{"num_hidden_layers": 9, "hidden_size": 384, "n_experts": 64, "experts_per_token": 4, "d_expert": 160, "d_shared_expert": 0, "hidden_act": "gelu", "moe_layers": [0, 1, 2, 3, 4, 5, 6, 7, 8], "router_score": "softmax", "normalize_top_k": false, "routed_scale": 1.0, "balance_loss": 0.000497, "balance_bias": true, "init_std_router": 0.0181, "lr_router": 0.000592, "vocab_size": 8192, "norm": "rmsnorm", "norm_eps": 1e-05, "tie_word_embeddings": true, "optimizer": "adamw", "learning_rate": 0.00196, "beta1": 0.9, "beta2": 0.95, "batch_tokens": [131072, 262144], "max_seq_len": 2048, "train_tokens": 685200000, "max_steps": 4039, "dataset": "wikipedia_en"}
Below are experts of layer 3 (counted from 0) of a mixture-of-experts language model. Rows are named router (the router's row for the expert), up (a neuron's input weights, with its number), down (a neuron's output weights, with its number) and show model dimensions 0-191. Each number is 128 + 24 x the weight over its row's rms, rounded and kept within 0 to 255.
Before each expert's rows: a language model's description of what the expert responds to; "gets" lists some tokens that make up at least twice as much of what it gets as of all text. This comes from a sample of Wikipedia text that the model never trained on. Tokens count by the router's weight.

# expert 6
Separators and connecting words in statistical tables, election results, percentages and award lists, such as "and" between percentages, pipe cells, Service in medal names.
gets: " and", ",", " |\n", ".", " of", "%"
router [128 138 126 144 166  82 140 105 118 156 166 125 139 112  98 115 103 123 131 133  90 141 154 150 154 150 134 111  91  98 165 110 144 147 120  88 151 129 105  90 112  70 157 153  80 111  96 138 138 124 176 127 133 185  78  98 153 120 121 121 104 128 156 141  72 123 192 125  96 155 132 169 148 150 159  90 125 102 136  91 109 162 114 145 119 153 134 119 165 136 128 139 105 102 151 131 146 127 101 132 161 154 131 130 114  87 147 111 129 172 102 116 123 120 128 116 116 147  89 132 132 140 130 131 108 115 102 114 154 123 156 139 166 121 116 122 105 113 114  89 100 113  99  67 150 114 142 125 125 140 126 125  97 149 118 133 158 161 124 144 142 145  87 101  99 123 130 124 133 138 152 128 101 146 109  67 131 137 132 131 150 197 115 121 114  97 128  93 113 105 152  95]
up0 [138 115 161 127 105 121 111 136 147 157 145 132 111 134 127 179 139 120 145 139 163 148 155 131 145  75 134 100  79 136 136 117 159 125 134 153 124 135 139 143 151 126 101 138 120 139 170 135 117 127  96  92 139 153 105 107 142 145 107 145 140 151 125 100 137 121 108 108 153  85 123 139 123 129 142  99  94  78 135  95 120 148 118 129 118 150 148  87 165 103 122 152 108 177 122 116 125 106 104 194 134 111 141 154 129 125  96  75 155 152 116 142 119 104  79 136 148 138 106 189  93 116 124 140 157 149 179 167  80  73  94 174 138 127 131 136 101  95 105  84 173 117 117 114 152 136  83 148 131 109 151 136 163  96  90 104 102  92 135 136 131  96 171 123 140  77  94 149 136 137 146 106 113  66 120 116 164 131  96 133 159 172 128 137 139 144 157 132 126 120 157 118]
down0 [ 96  96 141 146 120 121 151 127 137 132 141 102 152 151 108 121 145 133  83 127 150 172 140  77 112 122 132 133 130 166 123  97 156 134 142 169 132 173 118 102 132 119 170 161 152 141 104 128 102 121 131  97 108 104 161 172 176 140  52 122  95 136 131 124 174 120 115 139 144 128 158 162  91 123 179 117 103 145 146 124 127  94 153 134 127 160 105 149 136 118 155 125 108 127 138 116  77 127 129 142 122 117 107 155 144 139  94 101 137 128 151 117 112 119 141 121 153 132 119 162  80 122  87 149 138 114 149 133 137 119 121 135 160 205 114 116 162 156 143 130 102 110 122 113 126 132 131 113 113 102 130 132  89  95 114 108 118  75 165 124  61 134 212 154 165 122 151 134  92 171 149 119 117  85 154 103  99 131  92 136 121 136 118 124 140 116 134 134 112 118 156 118]

# expert 63
They and their, possessive 's after names or companies, "Who" in titles, and word endings inside table names like Janata Dal.
gets: "'s", " they", "aw", " They", " their", " Sh"
router [124 117 133  77 127 140  85 159 125 116 127 155 128 130 119 126 125 173 133 116 112 127 117 140  56 128 140  88 139 140 121 163 134  92 135 138 130 176  89 112 107 160 102 120 126 119 127 154 143 170  99 151 109 138 133  95 144  90 165 151 146 142 149 111  95 119 138 151 124  92 125 170 125 161  99 105 134 170  98 138 139 151 157 155  90 110  94 140 157 144 158 105 108 146 150 139 170 133 141 126 129 123 143 132 124 133 146 133 123 158 106 122 106 126 130 158 130 101 115  96  94  92 141 164 167 107 112 139  85 145 136 118 137 127 101 130 128 140 140 122 130 132 125 126 128 191 120  97 154  85 104 131 141 180 107 142 132  96 167 120 113 122 159 122 120 119 104 141 133  71 103 144 141  80 109 152 137 153 126  94 148 137  98 205 110 123 138 149  95 176 137 153]
up1 [123 127 105 127 133 141  85 117 152 151 116 152  98 113 117 127 103 107 119 131 140 128  59  92 122 104 152 115  92 121  86 142 116 125  95 166 120 175 173 154 123 121 142 152 112 150 104 140 125 138 140 136 149 121 149 185 130 106 147 131  81 162 122 147 143 162 134 173 150 111 131 121 102 155 127 101 172 120 112  58 155  92 161  62 149  77 140 151 142 109 125 117 106 117 104 142 133 128 121 104 133 137 129 125 120 131 138 148 158 163  86 119 152 144 135 150  99 182 136 144 142 114 159 111 100 109 103 137 126 140  94  97 135 112 157  94 118 129 114 163 126 142  72 122 137 133  99 103 111 121 132 112 100 121 149 111 147  97 148 130 107 159 129 156 115 132 131 152 101 121 147 111 123 145 100 133 169 140 124 128  74 143 105 125 148 122 119 156 153 151 113 138]
down1 [152 151 143 160 110 124 109 109 151 125 138 101 118 139 173 133 140 147  85 202 146 142 130 112 133  97 149 112 132 103 150 132  96  39 113 113 149 110 114 153 137 123 142 132 136 124 153 168 135 115 115 154 132 109 136 129 105 120 167 102 121 122 147 147 141 122 115 105 153 175  98 147 140 100 115 126 100 132 116  85 144 149 139 167 174 123 108 154 135 148 154 163 123 104 130 120 142 174 117  86 125 145 106 139 144  76 159 137 126 121 117  93  73 122 132 143 123 138 108 109 180 141 164 119 135 120 103 164  92 113 102 138 163 174  78 109 154 152  78 121 111  95 124  86 132 135  73  65 172 118 149 121 117 138 112 122 144 155  80 172  98 146 129 144 123 116 143 126 138 141 125 144 153 114 102 174 137 141 144 136 122 138 108 136  80 169  90  97 100 174 134 122]

# expert 29
Line-initial dashes, colons and first words in bulleted lists, infobox fields and quote attributions, such as Head of, Type:, See also.
gets: "-", "|", " Co", ":", "1", "See"
router [ 96 160 104 123 131  94  81 160 133 126 164 127 142 141 137 111 119 135 152 126 129 138  89 138 142 111 129 137 134 145  96 151 112 153 118 146 121 110 135 121  90 112  90  87 166 116 128 161 135 133 128 123 153 116 155 110 132 128 138 132  96 151 151 139  90  92  99 136 109 108 168 153 134 150 163 155 161 162  85  93  86  86 128 170 153 124 154  86 137  86 124  81 145 106 152 139 142 187 117 120 137 148  93 133 103 101 145 158 140 102 105 162 129  82 142 167 153 130 104 134  64 111 131 162 121 163 132 113 158 146 157 112 137 143 115 156 103 144 183  96 109 152 136 106 166  85 136 131 130 105 117 113 155 132 150 149 130 142 141 119 163 102  93 102 103 101 100  84 134 140 145 141 103 130 101 101 161 134 129 108 146 121 133 187 129 135 135 118 130 167 141 126]
up0 [149 102 121 125 138 128  97 159 160 148  86 155 100 129 112 121 159 124  87 138 138 190 106 102 129 115 163 116 125 111 135 106  75 110 131 106 137 130 137 128 107 130 173 133 153  92 133 109 152 112 156 103 116 116 123 129 117  99 115 125 134 131 133 116 153 167 139 139 109 155 120 140 164 149 152 100 166 136 143 150 156  67 143 136 135 118 121 166  60 120  94 125  99 145 151 144 123 162 130 138 130 112 129 168 159 119 123 155 124 103 136 131 154 155 145 117  98 143  63 115 116 112 121  65 152 133 104 114 127 124 126 185 106  98 168 115 121 116 124 152 131 106 103 138 158 130 103 129 137 143 101 157 153  82 157 138 167 139 135 116 114  98 160 106 123 127 160 142  98 132 130 123 110 149 127 119 111 140 147 142  85 104 119 143 114 134 155 162 137 134  98 147]
down0 [ 79 129 103 116 106 130 142 119  96 127 155 108 155 138 163 141 160 138 105 134 116 123  85  98 148 140 129 139  92 113 145 102 135 127 148 176 134 141 130 144 130 121 173 134 106 128 153 146 128 142  97  73 133 147 108 120 156 114 118 138 140 150 141 110  90 112 116 153 129 116 171 165 136 138 160 118 121  99 123  98 175 142 135 145  96 171 116 152 145 101 136 171 121 140 127 107 122 139  71 159 150 125 169 125 168 130 108 144 119 143 115 116 141 150 126 104 145 111 157 128 127 133 156  92  97 131 116 161 144 150  99 131 152 155 132  96 109 127 139 116 143  91 114 146 147 161 113 128 139 166 120 183 128 135 121  82 143  83 138 159 147 130 153 129  93 148 146 115 109  82  75 164 163 196 164 126  91 133 105 134 105 136 110 127 147 112 114 130 134 135 160 125]

# expert 57
Middle or ending pieces of lowercase words after their first piece, such as subst-ance, b-en-ch, Success-or, Sched-ule.
gets: "ed", "or", "en", "st", "se", "an"
router [126 118 110 137 124 151  84 130 129 141 129 125 143 145 156 152 184 138 116 113 146 155 114 120 146 174 141 146 121 163 128 173 113 141 101 130 145 140 149 147 121 159 120 142  86 174 132 117 163 113  76 137 136  90 155 120  79 129 116 146 112 174 169  99 132 136 121 109 128 112 109 130 133 121 148 106  89 115 141 119 155  89  89 125 150 144 140 105 145 125  98 116 167 123  92 130 144  95 165 176 130  57 137 108  85 130  88 171  89  80 167 135 153 129 146 142 116 178 139 126 111 119 100 162 133 179 111 129 111  90 159 110 123 147 151 192 126  71 134 146 132 113 135 120 128 100 159 158 142 139 142 137  91 105  83 129 129 115  83 108  95 153 148 155 154 131 112 113 108 134  99 133 130 100 110 117 110 143 145  95 108 126 113 136 146 160 163 143 138 119 128 125]
up1 [154 117 145 110 151 120 136  92 137 110 115 165 115 103 120 148 102 131  98 128 171 117 125 138 154 175 136 101 129 127 121 128  92 135 156 126 103 125 115 138 149  89 113 128  98 139 132 144 119 167 111 162  96 141 120 160 112 156 126 126 137 124 123 158 160 170 153 153  98 160 103 122 127 124 155  98  91 124 167 109 108 139  85 163 115 110 160 160 122 141 109 142 106 138 167 166 147 119 140 115 151 145 137  76 127 134 135 134  53 106 135 118 112 146  85 151 133 134 127 116 134 143 141 143 161 153 104 154 150 129 130 129 134 114 193 122 120 115 131 171 122 156 151 148 120 102 104 185 127 123 118 136 122 166 157 134 175 127 108 124 128 153 157 133  88 134  88 141  95 139 150 102 159 109 109 150 147 163 155 162 160  87 108 166 130 119 116 101  97 152 142 135]
down1 [119 117 105 109 124 110 124 111 112 135 173 142 143 113 154 100  93 122 152 167 150 156 120 159 114 126 119  83 178 106 115 140 120 136 146 132 154  86 118 119 154  94 128 112 123  96 151 158 116 138 130 140 165 101 159 168  59 141 103 159 120 123 128 139 155 119 185 104 121 176  37 121 155 146 114 133 180 120 170 122 135 108 110 154 139 144 130  60 133 142 145 129 134 107 158 130 126 132 139  98 162 159 170 115 132 113 165 149 123  72  82  68 148 137  93  94 122 155 125 131 162 110 162 134 144 109 137 188 132 139 102 131 100 128 152 132 112 118 121 181  98 124 121 128 101 128 123 146 139 140 153 153 136 115 148 110 187 147 141 125 105 131 152 133 124 141 137 107 110 112 149 103 126  58 119 107 136 137 138 136 137 114 100 137 138 115 111 128 134 123 109 158]

# expert 40
Direction, size and location words in geography and measurement text, e.g. south, north, km, long, high, located, near.
gets: " in", " m", " is", " south", " north", " high"
router [158 134 135 172 130 115 138 111 133 126 138 124 136  93  99 136 138  90 146 156 117 147 130 129 154 161 125  89 107 114 135 135 125 141 138  98 124  82 115  88 117 146  93 107 146 138  93 163 132 133 139 101 139 123 154 139  93 151 176 119 102 140 141 163 102 129 138 170  85 149 121 122 155 123 142 107 138 111 153 138  69 147 133 150 125 119 154 112 124 145 146 144 126 128 140 117 166 127  85 148  83 158 111 129 126  98 123 158 169 132  80 164 102 124 108 132 118 128 161 133 119 112 143 114 125 149  93  81 183 149 128 127 148 110 133 105 170 160 113 177 114 141 122  99 141 130  74 133 116 167 129 102 140 132 129 107 136 151 143 119 155 146 116  84  85 105 131 100 151 205 171 120 143 108 129 105 147 123  93 144 107 114 160 164 103 159 140 121 118 132 123 154]
up1 [121 125 100 144 107 115 153 177 130 119 132 156 118 109 134 163 139 139 106 109 171 117 136 171 125 148 147 129 142  96 128  93 103 136 169 123 158 126 155 116 131  93 101  74 135 156  89 106  99 102 147 169 117 137 101 150 117 122 136 142 124 136 137 115 127 127  65 117 137 153 121  90 115 127  88 131 118  67 101 173 107 123 139  80 152  77  84 183 103 171 163 147  82  98 168  83 143  98 149  88 146 130 156 132 139 129 143 115 101  94 118 152 119 126 181 116 112 147 127 141 113 142  97 127 116 102 103 116 136 115 101 135 112 136 152 123 115 125 156 122  99  97 107 160 167 174 142 178 124  88 140 147 166 128 127 102  99 104 129 126 121 131 122 130 127 134 115 128 126 141  99 139 118 126 125 148 103 120 177 122 128 127  97 119 142  76  70 106 162 120 150  87]
down1 [135 133  92 121 135 139 150 142 121 127 124  93 140 139 156 120  78 109 110 124 133 122 135 121 177 136 108  99 109 162 126 126 133 140 111 147 126 113 118 166 131 157 116 105  99 102 110  73  82 104 134 121 121 149  98 144 136 101 155 177 117 117 169 123 130 133 121 107 193 109 112 160 129 150 107 133 159 131 155 161 113 113 109 106 178 122 139 114 133 173 125 151 139 131 120 166 154 131 145 136 124 109 137 143 145 125 112 111 121 153 110 136 105 158 165 146  95 136 153 133 129 142 145 126 125  74 116  93 140 174 129 109 127 164 143  89 104 126 134 189 165 118  63 113 106  95 117  73 132 136 132 154 108 145 150 137 137 127 131 142 107 116 148 143 112 136  87 117 113 115 125 103 130 157 127 129 109 107 123 126 193 122 141 165  91  84 115 131 123 149 102  75]